Weights of a small mixture-of-experts language model, trained from scratch on English Wikipedia: 46.2M parameters, 4 picks a token.
Below are experts of layer 3 (counted from 0) of a mixture-of-experts language model. Rows are named router (the router's row for the expert) and show model dimensions 256-319. Each number is 128 + 32 x the weight over its row's rms, rounded and kept within 0 to 255.
After each expert's rows: "comes before" lists some tokens at least twice as common just after its tokens as in all text; "comes after" lists some tokens at least twice as common just before its tokens as in all text. This comes from a sample of Wikipedia text that the model never trained on. Tokens count by the router's weight.

# expert 25
router [109 120 145 149 194 124  69  97 101  92 117 135 170 138  74 100 152 158 117 166 134 206  69 111  86 129  95 147 114 102  67 145 114 120 158 135 119 137  97  92 134 153 127 104 138 142 113 166 127 154  91 137 186 155 101 115 189 135 152 137 187 141 113 106]
comes before: " |", ",", ".", ")", "–", "%"
comes after: ".", "–", " (", ":", " $", "/"

# expert 19
router [ 85 107 126 128  60 187 133 161  88 161 141 150  41  98 122  99 137 135  90 165 171 128 125 164  89  60  99 151 134 163 130 205 129 139 122 165 161  87  92 144  91 155  66 124 106  70 142 146 115 127  89 121 112 179 101 116 131 150 123 160 186 114 133 109]
comes before: ",", ".", " of", " and", " in", "'s"
comes after: " the", " a", " in", " his", "'s", " The"

# expert 20
router [123 137 106 134 155  83 218  88  69 124 159 174 199 127 130 145 129 134 134 132 113 149 218 127 112 130 192 140 187 114  91  99 114 179 173 143 145 112 165 123 119 134 140  83 178 166 152 110  88 114 125 125 179  89 136 171  85 130  61  70 124 148 166  96]
comes before: " to", " by", " in", " the", " on", " a"
comes after: " was", " he", " to", " were", " and", " is"

# expert 26
router [122 113 145 112 160 142  97 100 145 119 111 162 164  74  93 129 126 124 136  78 103 112 127 122 154 147 107 107 118 102 163 133  92 126 150 115 107 127 148 125 118 115 116 127 163 123 137  49 133 149 169 148 103 109  81 127 164 151 137 141  93 118 150  82]
comes before: " |", "1", "2", "0", "3", "6"
comes after: " |", "|", " 1", " 2", " 6", " 3"

# expert 2
router [145 200  72 117 137 102 107 184 210  83 139 158 165 168 145 168 190 173 152 120 138  86 184  68 132  92 128 114 139 117 165 111 174 143 151 122 124 182 116 152 195 131 160 191 104 161 133 167 150 141 134 161 141 151 122  86 140 134 140  89 127 145 124  71]
comes before: " the", " was", " a", " is", " he", " been"
comes after: ",", ".", " that", " where", " such", " which"

# expert 9
router [119 142 121 154  72 125 152 179 161 119  69 100 161 158 173 102 120 114 141 155 142 154 130 118 159 119 100 124 150 184 117 158 115 171  93 147 157 113 157 136  30 150 101 160 192 132 129 142  94  85 171 106 138 114 170 134 178 177 128 130  97 140  80 118]
comes before: " ", "\n", " 0", " 1", " 2", " 3"
comes after: "\n", " ", ")", " 0", " 1", " 2"

# expert 29
router [120 137 127 134 104  95 109 114 203 140  68 166 184  69 103 170 158  85 162  85 126 127 112 151 108 241 148 164  83 163 128 107 106  94 107  81 134 128 148 135  98 119 125  74 132 156 158  67 109 133 130 156 119 118 142 165  82 140  68 152  70 104  60  94]
comes before: ":", " |", ")", "–", " (", "°"
comes after: "-", " |", ":", "|", " (", "–"

# expert 5
router [140 156 131 121 123  72 167 113 144 129  92 104 179  62 184 160 137 128 130 122 118 128 126 117 102  81 126 149 164  89 122 119 144 121 127 100 173  67  69 123 130 103 144 109 135 134  97 166 104 152 140 188 127 116 126 152  45 109  44 153 176 123 158 137]
comes before: " of", " to", " in", " for", " by", " that"
comes after: " the", " to", " a", " and", " was", " is"

# expert 8
router [116 149  81 112 114 165 165 182  97 115 153 171 147 135  59 131 110 134 107  78  93  99 117  96 145 155 117 162 136 114 161  86 132 111 129 108 146 150 175 118 124 159 146 104 127 158 113 135 145 122 197 150 172 109 115 151  77  77 113  79 115 153 165 182]
comes before: "\n", "See", "History", "Career", " See", "Early"
comes after: "\n", " also", " career", "History", " life", "Career"

# expert 1
router [113 140 117 142 155  70  72 156 174 200  72 132 158  79 113 179  85  92 126 116 127 145 141 146  91 177  57 134 113 130  78 168 149 113 159 169 163 143  79 160 174 153 132  39 115 144 110 119  82 146 112 164 155 146 146 117 113 121 136 192 179 108 128 124]
comes before: " |", ".", "–", ",", ")", "°"
comes after: " |", " (", "–", "|", ",", "."

# expert 13
router [114 185 145 147 138 108 186 122 132 152 167 132 139 153  85 152 129  85 174 105 137 159 124 137 184 167 120 127 151 108 109 134 156 137  84 102  89  91  81 104 178 126 143 153 106 127 106 166 113 130 150 104  97 125 140 105 136 142  89 149 149 143 146 159]
comes before: "-", "|", "\n", "==", "The", "==="
comes after: "\n", " |", ".", ")", "==", " ="